config.yaml
n_experts: 16
routed_scale: 1.0
router_z_loss: 0.0001
n_groups: 8
groups_per_token: 3
vocab_size: 4096
max_seq_len: 256
Below are experts of layer 11 (counted from 0) of a mixture-of-experts language model. Rows are named router (the router's row for the expert), up (a neuron's input weights, with its number), down (a neuron's output weights, with its number) and show model dimensions 0-127. Each number is 128 + 32 x the weight over its row's rms, rounded and kept within 0 to 255. Numbers have three digits each.
Before each expert's rows: "comes after" lists some tokens at least twice as common just before its tokens as in all text. This comes from a sample of Wikipedia text that the model never trained on. Tokens count by the router's weight.

# expert 10
comes after: "-", " the", " and", "===", " a", " \""
router:115159093098179106134087108140151135144050117148158167149067152182129133107136158163144151121097153091120123069072146108139114121085140121111099187186153138129074085145158159137069146109132137095156119108165089152151158071107158128143106107095140166113109157121151153152102134139131069076098183121074157108117102117078089217142162154048117074159143108159110090105084157091118136160113
up0:120129160168070192133120152109120143095070106159098156111071108177143123113138176159114160128151075115172109105127145083098061157070188157122157187143112128137159129151150127100162164097182133112147158125118194144104114121120112122199129108113057115120106111095177158156063155112160136103111115130126175165085187151133151146043156128091139124094129097171177103161123148109140178126159
down0:094167080146125088121135096081189079136103092154130067167182098105116113140120164131153158122143161166122095134125089137106081142169141149117134129173151161107117197132047131117142145186142166167131147155158135117102177203110142107172088112095104075137097115074141070142108106155141129131128155135106133154079190110157146135149176100046079142108161149118106106092169128150110112050115
up1:121141157227094115068115107175109096127125164122141143130114119140104064117144133169163162078162186121155126099151150122142096119127151173132129086179054108129110092145062189168112109101100126137112187147129127157110095097150082091121144150122152154112096114136174135121147111121109087136080140131087180059167096076179149140122137120114155215152153195144125129096162119155137189126156
down1:073169144151188109100171118117048066136076122168132100186133155071175170125165108074124162092122151167152070130132105148118096107138182135164152115165111107122130087146127092140086139128088085167134115142140147101134116150199125133105114079083130127120177162128158121130143106104126120142058086115143158130188236143099091182083170099139112115156135128099104151117128118154177113132114
up2:100143168169135109064132139212109067129096123106181161137145111129100087149075133098160130154093178154143129191111115078093137074161130106119108176125129071121137071166155065068127194148105132074104105104086138110144169121136067111203125183075156100156150166151129082150134092113120121095117128129118143161069068141087093129114147131104109107085104122132129100109105144098116120157117
down2:090153120140109096156124197092093117205134114133108130181090130124137185119158085099105083112117158086070087116156052150160100136172127153136161198128095096106116141151168128107133085149078173117083097116162152085080157125134126091153182118139124126168118172117073094122137174137092095124136142087137161134191099125153147178130152125111097097097063154143124144143144077144158145100043
up3:135127099122062164159053070097197166158102165176145163113127099129109111163105149138096108170138115064136152150135098160131150075127133158171121162089134177163145093136170115152111168138107116162124157133151139053114086114140136142133136101126129160148160135104113109150146108163146115053162081086042173160161145153168155104146097153121113132155129129111177123087128100180172068053155
down3:160117080198148097092092145150171127155108109095193107173135118055116112186102082096108093140146150129095084125093156101114095068117115134074224148115104123145124168107110127155117133069162144139183117139183128103096074135120115125124104130165189092108109148153133133169049145198161081131194072145172116134148112110141143153156140160133174161132113122154162124143156132126091132141148
up4:116138132119195178133119157193186153125069105164161155137178089145162114142153149168135139087131122107169075102136134086139100137139111131061117140131104180114084188143113159091176143124096132166177160131103104123126139099104153195076146077118135145149061068120165136152131158132156154130022128124100140127133093175124139176116085095119104127129097179175108103113113088179087117141154
down4:102130087138189126087079197131126145170121074080151167197160120141123158115132100109165141079137170106098102130137115132134142126088074130193158107123147088121126119100130077137124157154138076174102141196151165160070173131151154158138188158194130093193103137135117236134160140126198109156128132074107115084139088124132112123140162113112147096148143133109137168162160100114114121111095
up5:139095101148125147078130127119118080147190117154161103118118114143129134121180140111107112139123095107150116080136089116136100044045167123137125110139110140111168082125109131170098124102161103164133113121158149169149130180120163125109142109145116171143189202144175113156146120131099146143114152179073160054167090132167137150173240155092122051128139107090108061130126107125135187142153
down5:109121115176189081073179114080098151111139112119131088157167205135140106079188115127098161163169135147100108167146194137135100077118165112100137143149109087101131156172146033129140135135119071199079131176106138103097155139159156076112114189162120105142166178152144117150187088111159132131126137135098162095166160190141144109152077117114122164149113152096092155121105142115127085134129
up6:108077097112182117153066136107149119165074075189127137138098174099098062078115161187113126112147139130100131157091165098193086120123084097109176133168106206103134108157149133102059135164124177096158132123170105081116132106132152159124198071126175096087116133128144137137154079117213120108090147094108111144113074140120130151175147104127114136134080118137112147163166142139096087134113
down6:085109132126142084097107167118132143189085079138105189236157160075154129109188190122176135131184125096147165163083106117148108109109128125138135103104104163082112112104166108135137129154083107154117161124140146110078127083133155138117165103114082102120183102051125173112130091153158128150106126103095150119167128183069139113147153084088080091130132167123115144196185160122116135138082
up7:131096084082189130043076168134133137165111113135141158135112101107144067099127202169081075121113165153139141121142169075105097067195131118089091148170105128145087106112157141150147134118120153114157114161112079167087131102094105176129130120081082100107097052126093142100145139202143197139105088116101106142126142112093078122133129147065106177163125139159095117116110099153116100150152
down7:134086088132145116147098101126138103144083094088096154190122091082076085110072125144138104143097158117126185153101111111124160197142179138112170152161181063144134095080135149077118116157125089151121171133158084097129099142160126122063085142120124142157166131146106103141182180115153111166183055062169110122137098152134132116128160128101102146092127132088120142152188119155167059082076
up8:140157165144175084153145116104130098064066121084132098129083178126111118071121138162150158083164167094132101081182094094171164117138100153114141115138162125105138117169116129115113164120141095127113108134122080152158161115124154144169104220068089106112146154165114143221121163123102130113117150148085147119124102101163095186041156177135104131167182093145186133129093142105104167139088
down8:122139125183090107128182152132074190148145148104086070098170135124121089140158166123103107160112115090102131160069108100072182136122105191134078152081116106099124120156134163096109169142129109150172094080147087121143101137077111171112113125091117109126140104123146116089121114078082110138147141114102166143080147162153100160167139047063151218089070139106123146144090110159061153124138
up9:140181166122118066140106132096162121108109096213110167117107092145166111072083111107155110197133106121116169107108075143158193110105126160119122122120111115141120165164120125136121117090117118185119175154117094086135127103105195145131098136177152165154144142116088121115088178108142101072134096111116084126092117062124169108137073167064192107178182080135090168131158109073125145176151
down9:109123114113133160103177153076117178119128128176130142085141174101106121108135145079106173111113073129117155117091103105142124139101137090110139174188093099080083182133083203090149084155155142162176108088094156162169132104173085172100128109122135139152100086157162087131147111085072133124145193096099101214180158141126171123115148089086168123127085141087171159117092107142120145074126

# expert 7
comes after: "\n", "==", " ==", "===", " ===", "s=="
router:185194130108191153165103102138141094160110181132155161117140155140145067120094183113124120103116147099133116140125119105143103081128145085122074168177118206168114070164188145126138174134161099113136145125184134123176118150104122178221136097159132148131116150124166131121070162119160112126086147179087139086141152111071130158143121154058116102148108169128089117114055093106145148163152
up0:192132156099116077122152158120151182146140154102097108086059148089094166089133172152089154141114138105142129060110124077164083106066149110176091128185150122121147097137151149113075110168149154164163121090170154093152101121121148046172116113097171175088155082137106141111080151137063075133075151139136094184144124138157138155107158141124132136138156140106105069083140134130191116088108
down0:131151074173077157139109191129140152116119114077104124122159191138144097162099157132159095142117185103123139112100109099162095149057113106150136140159150100011121153088180187110119147180094109132072152089084114135097143129107199142159134151102115110122142155130154158120107066140072149176033115100138116139172124117127096135105126138126117086111148139082150124110169111132171167136081
up1:131120111135131142126075113107128053148174114136106202084113092129143135085131156176099159155158060135170065130158135067157119085096200110090141128179154110116159106114133142105109129089074080111134131129157108138144114092115123184183217150160114116165189118137136137078139129104156157119141135091091134132045133116040161162133127102116165121096134113126155117093112159109095079136117
down1:144089150090106068134142143186095121136112070121141151142131168185080119134145153151161094173152079113169156085081126119117160071115150125105139183117180107113150117115091104088097149140109115126127124096143150097112092121129149072120154177131125101156089133194112040009135143143129147156101171075111141158091152065113170140144153110122094135130164112149068110156077139164095132100121
up2:105160143132050185139133108138100125193132078175131133061122127158096144205155160162152169138111153067132138115207129068144171161142097130078087223158122096120140126117132124144150154113161135164150151129116115110128121091129142134096132105107132157079135118147150191143125155111156087159172165127151149042074154129157131133130149181120105072139132137082141142120063166165107146152150
down2:084096183135133112136132158084184111057125137060049132164147086132090141124114161120116092124114125135141052174145145132098107048108074186124178159160158135138102160115143147121103119155132116129130129192091116110116121099127134102141078184169083140116119132167116105113166081069097136097124093104187117071095097096163118164134105170192152164149104141155142110171155090168127142162107
up3:176143106066157172134164183187180069126150108112146159122113108115101146143186209157053158158146080114146127096115140127163132175139114088158117098148114139106101117132143212141125109115186131063143065121123134106125145133089109151093185135155149149148151113151170123139127088174127144082116126171139149125078150126107142158119183111122183121109114122142137074137106138141178065092207
down3:116127162167136090201129138124148149139107112155122165155131195094137079115132137137140131094131149106096104124085116149157165120144119105174117198106093106133156154146155175076167199197123150152200117200142135156034118105113165130161100094109112116104104158156106123093117139124138108097201122094121125099189132114149142051157108109172097111184134143088167195132104134120147117118082
up4:143156102124168160131144087170133143167121129154102141079076110088042103175148115118084094107088119126162123084142091079156140177120141118115110139124175117124078176112147105104137156067087161102143135116159080189160180114082105163110115108128217137175130141176138127138118123159138135131138160140098164116025056142104146122081112150121103108147126131168125143135175135144075111142200
down4:142145122153178093210132130108129095117115187097138100065184152123139150139165124179116125142127136105134193163152125158089137134158128143151132134186211091113127060129102127155102122176119120106094134078179092105147178174082100089096186142109141144151151160143122081102154136118050143109130074152125114147122157116123100120142108113051077182122134189128102119153164078135118096134186
up5:154106136080107135147114145096133164122139094046231141118110088142191089126129135170139097141076120127171121124156127144072082132113110111149173085192161188150147072120116155115115160130104131120135127159151134131117148088121137181157106115092118112175096129110103116114178114119157093125098119122124149105064171169113122105198092143110139137094097080134127125156184110163039141204172
down5:177074121132134069191125121146141103091128128148123127227149073086148119094106141159163129136115091120133146139125120094154182100129061085162112115129185174186112140102126115126173134172140093127165167172108162095137141139175073139126090123089100128175137139163174103146123122118163074155079105105173135109074147126146109097113140105094064133124144057161172090205094110112136097105146
up6:149136149144151132137197097138074092046067123137147093106151087150051090138107103104170071163174094158096194096079129145103164120129103093112091139137123238143074119164170112138106120153148109202181138138158095126130100103129177164160111152091180144144152127149183138131073139168134132158076127114128120113114131122133095128165157115156135127167128143154146114107090124135127130155188
down6:089077121103125102145126124133124120149143134160127127200099123158096172165132085082187096070090105189122104170195076192137104127117164083143128096147109127102109126086111142138154178102157041167134135153080127100144114153165142112076165099105126106123173145129135154173101103108109179105185113086092146175118109115164125084172123148181096113192148117137180100139087095180143100115117
up7:109170066138164168146110165122131131094110088168197109137127156146112162143141204073081158111069159077081149169134080094156132163129156121085055190111168155150120157155171124141094163150169106143161099192189102127148150120123164173105091106150155118105159113129123139130090157143144100168105166175149149140103164148082114204138127132112124096087059132121150164122149140094163152121143
down7:083109174151100129164124144101160158079107128167139091150179175155161177130117151116135133138143075145090142117118107155103114127110190160150136145212184075122111183128129143105105163105130115165115146229162170144134082069165172154147111161102149127121125108134185084139137147130201183160086083099137097154141123092131191152172122141077127133098155157114119118074085080159142135107132
up8:135180076122153130171097048177136145129172122155163127118083168090165133161109207094069135103123133141134193166132164106103146142063186126094129191155119128100153144108153087133105126137106150083122150162112123149103151078090106127136116081107151147082097165139204144125110122151148093090138144139136140172140112198162084138154183159099061092089161119123065161116136139136140093110149
down8:148137170094113095138156184148099145073139157128119079085094116109124160158122150134114115159132126147103170144197169101126157126093084144125171172156121141156102100143165186135099145139099103203143105126091151101121117145171112122126206178146184074109141071109167113173150110190139157177124159135094145133132129148085101117091123210052123157139141219117164115146145131078103107144107
up9:086107083134137082169089064145134107108105195123135105128132131155054127085100139101116100087081138096146108079111144137155116129053122126134118135133115136165177101177128139200146148074061170145134136122093113102139133146076140161102156147118131135059054164104048176197133132149144090152110117097106122112114116128092160132085110052129118106140054156128130121092128116172103118103147
down9:117175222161113127116152140129130099156161056093123112138138127154184104166103096121122133160117142138188127168122121099146107150120156117099107097099118156161155119115087174163124093138202026149111188100158125093060085080099110159081146166135165092125148112164153159104118110089133149122109145199144163143138087102084101128113174155095118091110155138140154170149065075090151124141143

# expert 6
comes after: " |", ".", ")", "|", " ", ";"
router:146117163119143120167106078106181126135156105135166153087142102103091122108107159154127110090097167087112145113128146112183106157148105049101169148142150159145132070120136094157062128104139169074151128116129133191182151170128195166141146162070201130091099164149101103186097145114146078095090099154092146118098155156066118156140108135056144119121080116123133133135113149083135128219141
up4:151151084154100175126128187160174128097125109081121121122128122113111066101112134131175158115112211154116127134080076061166170095076122106148152141120050193144048097090086095161140119093106166115127094110171108144177115115132150119164131137140157134138146142129146206104082129125156136072063102093163159129107167148123148122173135161159126141187163077139096136129159144100093167126148
down4:080076087136150119118100105136085128114184063149197135108177130145143157151090110169088132170123074156095043082072172168106155123121164127143138163099139114157118182151149087144139114107126117142119129132094119108183120118149124099150058103103142115164145037050137144167160105116122095125123178127115152158170136124123067141088095143109114136104169172081100111146158140167113156151183
up5:175071129107157109134065144101080154115091118088143248116111077107082111109133175127145079073069171094148164122135142122140130098112129185160087143125084086108081133176186098164110104166111140123087136149118151140116152158090127119116093179109149179181152129116091109135165128126146103153136115145130157153096150170139084166173137107116141094161134097126138115084114138076087141210108
down5:147101119136136131139124185071106126193163126086151160121114082109133141137194156073136193135102135112084124075150086149106137139115162105139139115145085120159119161114147119092134195092151192131141113157161118133121127155153102152102124194087094115209164174143151122152197129149143097089130109115134176135100105150134202139128131142061116188173126124136157089091167168096161216140144
up6:127107146092129097108115073119151113135148114119134081116123154149132090101080125127055081188124107144073141110074115119150151122066123096090146105216136191155126146154147118085149150115072105059159167133120127141100145139135138159152155149164142131159151123169113117142128133115115091122083110121123056110173121120137173206063141169113156164124142141129124157109118177162056036122069
down6:147126100115136133127132139127157126145144090097110161179108118195166087185097175144156137139133100095113093094133157143095152094117112188095128100159039111064126155131062130142135108110125143055110128115103089161085134137112118119178109161182100084161153104143166108075094071113139169174137140132176123137169124111080188127163098113197066111106102110109181090177156157127120135079095
up7:109146095085135125133091132180117120132086117115120147129105094103100147096158225195122039092136110100134174117114154165116119143110199089092126113155119140106096128177122156132132157175124106106143104082103135069132108162081141167120075168099159160197164158164097182146119129145072090143141185140155092103140048112145155152143105095122097196158144100141128094084112155154141102153119
down7:063131118123135158156095171097146076122112092126118122226163132115159100036160121089136117074162114138099136170117122124091111150074134043144131113081141056088120139143117090078109124133154050120148110158207113150132110180105162145111162111163110138155149149115109107104100096111154145088113136109112095165091131071155186110127151087136163151116119155128105134130111145180182141121084
up8:116135108136180118100166113083104163123129164140142176137130095102095103142106114198136142093113152069068094174082088124190101135139113075069120109100198105146110105106171153100046141103177117129122198161210137165091113152130091189153130126169077154086142161187135118126142127126115142083152166148079114174097096144153149120127115134103112186092161148133112132150167158162107135135138
down8:140129119110117115152121171117137128163137132085134189124116073104140171180168147142059097071097068149105096136181097081085159067119087132120075118131123138120102112144159130090123123135058138135111136114085146078196101103107087143148152134135122131171102104149093147129135157199165219170144123185044122081085105146146098133112139122074128152067145115097143127157083101124129102100147
up9:120156097120155099110116130112171129102129127180160124152101127148132100157124142081171227134093131118160129081172124118092095119112088106115124096140134144096178126111113136217178163102153115127156167054150101138181166133121172181078105115130128180122116109161161101189153158104146111022107175098118117103088155157094116142098156174114124094128170108106068095139094110163115120102080
down9:093104142185107112180125144065088159096150081156170106126197162168181147119073109118115144110131120114112126049113097140147136148126179129138124096038137160100134111134152158064178136151132094109095143125168133134118118142140147078144114137119183132129157100096120111161106079123198126123133186168183141178163168146132188136125090071096129094187135153080078102129138117092105108166152
up10:098115111135150088102083100169128126078078155188136161129164151168152086093082153108158100147142186122171146113080082133162126135092137087106117143133057150184074111127065163074134131132076100100132120108123141167145149149155160079113129109142138169160148148194132110097110175118091085080151100109174136127159128086183104147137088167104147106149127067133108055104118124056111147140084
down10:122155214080120101107156131133070157129123156111120195143181110124127146168101097152143118124144104103112116086167128161120158174172148174126117126131083122130112116116147086034183161183106104140114167092112118172095079141148149126128171122149089100132088127110077122078112085147151099083162124207134128170170187124110100151203038089120139131072159132104128125130148127130126156132151
up11:200126134116081157129136081134100166115174090064165153105108132115138121133074142094118140175095179052081099123163123166120112132082114092136143162107116111113151133126104156107115150162180093072191176139109160142062134106096165152150105119128146195095182128141095090125142108109088050079155130127089139150091120127196162099105128156138157124148087110168178144101149171111092182115146
down11:161139081114139185121093142139113115114111150107043142114138119110162088123097157103094081119112138113112086105119151145141184151146129125127096103153111120128119097078131108182160158109208127070123104131097148205175080168107095121100148141102145112146128189165178150155096097105156106160031109145116165149110121173117206087100174155175141139104146128171063167117122172126076123109129
up12:142102147129147121118137082086155189184155146161138184103112120106131157116172163161116052150102099130159139116121167135073116062105137112052155189163140133127088079138132166101064145111169169131126138139148138141127121119152075130107118211083143126117057145142116112172125164194166113118164150103142132124108146113104091138098137122110095114156125059153128092155193095138156069105062
down12:146095094159152107129121209071093157177121177113093078183173116121163131112127134156160107155158131081147147134161088171128123065153079179169121165129132123142132098108107106189093123140130099144101144098105127096166157093134142083107122150143104124130096123164189154047123125050180142117158130092122141140134048052126166094082094167144138152132171123107139080131136148109081156125091
up13:119107120186174147156053136125137099071131106203148108103173155146125129122114118224143140125165190128175147074107169113152124115104126106106172149087136146196101167130118164127185187127038160123133164070175124118171125126124138117105171088089151104134160128108111110133132097159152091113087182164097123134098143130132124123133167104131170068191096113128185137112126139150163113131158
down13:131138098137157169106144127171106105065140138098151127142105151111149099094205125194155074135124162113159173146149152138199144159099138138148145128099142172156060086161142184163171114151158060121142135126166096095130180131162158114125133085100100078149167082158133147088104156170149077143161143152101134166108108097084138120119140135154140092163075125129197113163097109128203194132079

# expert 2
comes after: " the", " a", " and", "'s", ":", " his"
router:129158145129131170152128075133134120171101113097134115061110189151138108091071157119169082112094198112101151069129152123103136139109136089116120136129095162111056144156121094146115185159141151102144170095137097163143202108139144091186151176101126146124084193148119100168136068122132101075126125130092114125113086178100097206185146144089156151120159118138075071103103153100081156135149
up0:126154103063129181140093085154078123121143162113170151109067143141132169126084125162114135099130158106131119140182116141138107156095139134182141119142095135108050085194191119108125179103134120084114089125112069140100147142113096133167110163089119155153154159150086155144182160106175085133112103169070154183137187166139108179113165158142154078164085082163110141119123134063133197114120
down0:145076150101124182111083151118099162135126116082107115096138132087172151112151096075093125132183123126137095129147130117085105096098154176188156125092076140067100141142110133123158166115119144148134079157105113160102129111115164116188140086112142190135177150144067194148179149105143099142181117117094121136172109198196110148124175183161113170100055108159158127140104087146162094088088
up1:094150125116119112140128145090171146120090147158138110099089165129087093132049132133126088111097120107122122101155215150127115093205125084170151134107112115113175135169068108100141111162161120162132183160125091155182141149141197149081139147067136129116076080149189157086121096074145189120062154153129141105168088094162167131081153088112087150149167156105144105148107115131105150162100
down1:149093196120097113123159138141138176106064117124172173165130145091136112091124148092136159157135113104169107086121174096099157124115126108074165133129119136084141166061132148172146111204130116199072130163136166098067151219114087081110128119128146145134153103139134139148088123066174168153139083122179104146111143162138109123141151094237126114150164114109105116130122105100136132168084
up2:149151145107153157183154150147129134142106207118136070123123151111125100081089182144112123151128118104130152122155190121125150166167127105169162123146116115096116101135200175132096192180160126093141160146123082166121130050105126181127084162108130110134145071202126201161133121130159117104132104133041102081109178128160150124106199082140092136143120132145127095122149175144118119053119
down2:108150060142147129110158097045092142127105126149164123034149125067110152191125191106116135161135143205149173105140099085114111211149140158141089110165067070120110135120142145096152100116115122151158090124199138106127099110089101133104091124167128155105137120123136122190176111075118062172119194096140109098117148171160109127137099130122153163124117106125115174096162127136146162094129
up3:108210100107150095165138163139108121119136086136111126112178179104154136114165132095117088129164133150111154147107157142131147132120110139173152161096100176152124147116160174154094145145134084116166085171185139124137095086120095154132108095192129110107183108202179164077108097094151081093132127133091062114126100099124122186185068175115133147101118124130112127111059172128113070182203
down3:147112115102105179123162075121135150105181100156111127106161120124123095180189141156067117129153132153132088195121172108173126115113160147146063085107139147154134142173105113090152158126153118159140133120045149051179102114071095168101123097165195137170083141135136152146104134187143115173161146193117145107108131155199149149125174105118133193162143149130164079117127098086128117084145
up4:114118102117049043146125063125151110086067134115114118126139156141098148151158165087127064124179135116141130092133097093115087108090106144113115119094156143135109147115143095164122121173133101101165121150170058138126156073090113161168113164147166073130152123099145073162144082138088107145141110114119092087115097106141146141094070123091221129119055113129155141112158134085035146150144
down4:142159137133087122166097196138107153109199162063077100162115123227132139143140135076098108117108146102140131161115133132148118179136133128128126098123159115132111130045201093135153136157176151132187093124170100163106093125074117191157104113109112153149130203147083138098130121132179120165147143181141128113138087071170153143140134107125161087100100191105092116120137125109138079191152
up5:135199094116134188136118102094103095174198110109126112108082160112140130119114132094124163025152184157151095125129033122135145161115142168148117095135117119106119120153134099141122094083124143100114121136163149131058110049078138156114124135084108180081148172125123096048136130092221105066110106118124145145124157148096160122139157113108137140149100172175165123158122152130110101109115
down5:120107120127141115123084091150170155134120076139136152091101094102106117128138136169109141174159167155171098130122098172120154139120102149129157080139128077155177144130132171149135084098072165060127158127150180158082168148129171138128116158162118071105121151092072127102126120142175087084138126144087090154096120186149137082117077136236108175175107115148110069147226103165132132107117
up6:092158114095122096150134077071152156107131113114167121163194155122128071064101119099144135194108118153141153240115113103130151071092166090153098091163133090091109092150135072144137103114076154106103142168175100115200135124099156089148129119188128084175128128154123120141113130135126123084153093150089093107116044101121125142120169171101175114113114145144077158148142099078145094135113
down6:126077141171089161159151204139074181103129140172152110150135160145079103160129118154130148143159102071061122147152157144121099212080102183157121133096135186095101176161110166119140118140178168176130107105098154094079101111140095166128163118107106117133096112191103156122089131080114089082130145070074120087097141133181125172105139121128142053137125110063140144140131120154119096141161
up7:121157140086071100119094128124157104080083147114202141137132180173121077133093104162106159128062211123160139097137147155188083117103085111127096172095149065087150106118185134139113144153154119115112111108108114133202191135119129139127140121078117177122152126149054106192140134092142127072107150165060154074092128144129152139121097134125076124121175148127089100106158136111159077134116
down7:156148139128171065118122138149163065102129118111122113123187086155128215152173127128144108181113118098097147126100036105134095136139089070177102134103109134148166123123165097140146093159154104181058092173067208111173119149146140161103145166089146099087095088146139125174163128127105144145142121107069120141159084151158131201135139111159149178114139155132099098097142151118136128080161
up8:114127138114123137106119047118097094107126171168144155122120161136112150094108142127158114113154142121107194125144109157133086116121169039145096166151198155134126140139143092114165130077142138128102087182113195152150161082138209140115146076119110178148097117103174086102120154198152129109132094098132129089095117105192109123141124121124223106141091136128091123078168112171060169099101
down8:090148088164130106087118132118199116105165134107155189080102073144143162160168093111121079165110060121093093099100131154114183112155120117131115145148150136147093149083175200176153132146116168132191129176135171082121124121174134078099146163156162149130131077162211168161127175127175172158127107119114097189140095091094107092132104146175164128129132103140090132157150118120175144091160
up9:188163124088132123107105083176163100067154085116094097099198119133112106172142091123105040112124201092087161101135185153125112126156126186097096124185111138067127137175109168130150098142085114093114131134081101127151131154134103152179120087128171105139125136186142155112107129188201116133128130137149119073130081166151063132163173160140176119132148123157124129134113146089173099161109
down9:145101166093129148125085146102146156079183139157124186212132072153129137109104122135113129096148081139142181101163136128148160148099182190149098134170113165094154141157141157115071138133147097148175140069050085138136115160144157095091098112094164180126121130140143119157123153147122067141188154100104150188123173136099138125181157152156127077093109157141113179075065078136095159136144

# expert 11
comes after: " of", " in", " to", " with", " and", " is"
router:134153090216168174162094140117157100167072149132140102066092144130086123091031141137115147133091173131087132092136150132089106146105131077119116139170145169206113158158164141166130172113096159110132099123131082169100174092121165143193154134096144164102092154159105127129111103147154118115079144147141119106115097139089166157120128156113167111188102102181115122093078177086105150186121
up0:181147067142140081132160123079134148136112112136134121089135143136138140099155109092154140034086168114092130127039155147142100122147089158120137163169043166167149109147157133119076114108123088138088147155103101146136120125137192144129138115160092191135125094126149123136110119133148088058095143151132127102123062130106141145105138133131170146095214116131059205095109081099093171094155
down0:106106067148081094097162189125189103153136072178152140070132115175129080081153150131104146126113103112130139180077202131113119111136168193142101184131111077109055139082104172120142128143133071160088171104061120175119121082149125104145090098149098138131071148082121118158083100094083118118150148120086117151060118119134129137095130137108134114163135085119078133098150125127096146076132
up1:125098095149152156114067143174142164095094148156125155162131107229109120069088149197105155115101134056128147181161180158142118178093151163094109126116191134156095108120168129094104140162104109122203105152112109115118128116125175168104122150054147121075113130120135045148147093114068120104084131183112160136107142115134165145122125099142153097173100100134089128069116117164155130139108
down1:111140082135144083145116130099154109092168140102140179078128148112157101174143113143115126157147106125102070124077132141103129146080110100116163156153144154120073157081137129099128087130104074160133152120142093157083115094134134126145102205107137079142118138104111120140092147107109166138153081184113099111138109115129127000126130105255125092174143137082101158113102131118123157157096
up2:119108162195111085125167124135163120048149148125136052052103125140128128115108119109093157084103130065156026093126117143159120140128145156058108109162083144168146129113141167117168181120097101130128101060095134129116133135051175139158141115129116136153072108058106149184136103149110078135109137117116150134094087143119112154140138142140102166103176157125116066168171124090106123169116
down2:115127164116116107081140102180170162118068115135098066049173131081099045103159145113138137112129150090085126097143153127097126070139148128107108145124128135168144117086082090125170125150133121127009151149093159122124179120163166099138133138095151136083093115104170135135122098180156138108151179105172173150136102125171158124135152099193121160110143161105068132108212110103117140106129
up3:142125126093155156179105091171102163179116135116099146103131185101064168116104153189125142136196106080117104109103132117142154115068127124124142106115171118163154117107167066086071112077102088137157113158073155127197136114085105109169155097128144138115123125118061111113108190104176168160121172156076110109093108158158128141076142131108147166142133194122105089163075153131151114209136
down3:156099148106112086127143140108082164135185099115108056195174098131131119135125175183151090122133099132144117081157126125082130135109058132105056113096123121077180110138103156109133098120150155113157113168073135103147136104090180105183141186147093137116097145068106137176174113170187192158181155101149124146127099133180185128118120071094134107120161136143183100121117158178096114155148
up4:095134135175165140103075094099149085143147116100110115114070125101091154122149125207157139125123169105111115179159149133144146154174225142179106123099164111137092135175139136122162152062221126065133109152126134150128181128085091131131145122102087102110072137141178166091113125141113124128090166121058105056098131110154137106148188114128154123183142082188143139106123116090115114142094
down4:073093126120184187153138186144144146095154144124071119021128150112197157147139135114107166210179081089161124146119147152098146132153208132126123132106143117126080124135129121118111181117060119113165166166116145171114165192123148094142130143094081152153141139155137132155117156174140074131073075161122172168147109118108101066156121120164141143137143145137121163163171121140181149125145
up5:144142110158120096129090129060117146121190101129065140132076148086145163107096148126147103120155199086175132113060152157107160109133103166107132172137114137083107128152131128145112185134109130137095084112105108137162156078103179170113089075126192177191138110086113127138136126135154118155079120165081122131154153198112187170094089118135113125125157116161089167144176190113093103178190
down5:134148178128140171138140163170146128123101096141131144144139172121112124088092108086146146104145138136154092105113115143089194092086094103158192163080106094109167156131096144143174094123052143150178101193135107165101102129133140190151169152185107166102115160094125119104127178087099146148156148138131152208137158178162177156098193109140141154051198137151094115132161105162113153084138
up6:111124152127121104100125153076128127142125141134120121111112154156109123093194161122159151166162120147116143167114156135113071162121142110203149136072169174117128047132155153115078147141125233045127087125125126135117085100117121145124121073104102133168088175110152110116173094067168135103125135117068190161150116108093087103125073145120137074141113117133151154114151154047121091157192
down6:072118159124139095128165121103111160134150120093153045181163171174133098080192109158035064098129168153082109121103120116110104125154100104112168189150080119069134155104117129141130163174100136204152159080105117059129125121119084117093149103132089131155120110091131121097138163144097076127119129091127112161163123046153108138102090099105074167166131122151143113091153119127124088153143
up7:154151103156151144144091167127192101168090136137144173115070106119122090161090156073154143164142170135149156067125106142144121080100111149149194190100090161183107146150128125089099148128158066122116097112085149165114118076169123150152095065121119118122163129190144083109144140080145108072077098118124120055160101106104175125132123165127154098151120107156071061142089176135075148136132
down7:126136121133131124156141193116177138146153135128114205153164109147182111167129078136160118166136138129139113153098159129083137080096148108094140143157169080120146178131140138139119112160108134142164105143124127123145127104029132167143136121137105149127121150119095165083134126083122149123125103172063079129074129140164145000110093098201102063178154124145144114084125090138174117103185
up8:084130191170086183104144093134140178127132175124124113123166184114182136099119160133142047094158129062116126143134154116110101113127159132169087126131101144146134130134162045152148157118168162076128126181110161123139082123123161186167048094108139101113198141091120119131080118098151114156135143112107142142124083093098124185108069133112188161126085146126101164206144137096134092089130
down8:134083148166160141166113183122144129105108121123174186204169134161126131084127074148139131180138108106139084129089117110117109088164164099127115093163094128134146145150090136037166143104168102122108063126163139136140113133146081052101092096120088111104138117139088077178099137136093126117151088172177168137106094056154141190120160099137058146136106135128173119178192153110106111109120
up9:143128104160171126113112158113105118168093116111097105125180126164148103165166189117107101112135121086102131085089157157174109074123163078137106127120093155146114030111146082130120128068176207143185112198168113131116075167110189168179132084149151130132153173124088129134143126140099113119156156170110144125087169101091128110159084145121092146105074115091108120161098078094118110198128
down9:099104144158079112123160147127153179085081076097086152163110124102114116143132167151145145085173088144122114121122130146098159112181160134154093085187087134062131124124126116141219128174120114173124146155120178109126081184152078115090119177110082145170073098141100092127054106171140112141142125184167138137092132175078122166135085140128072182088116128143145070141125135130085143173097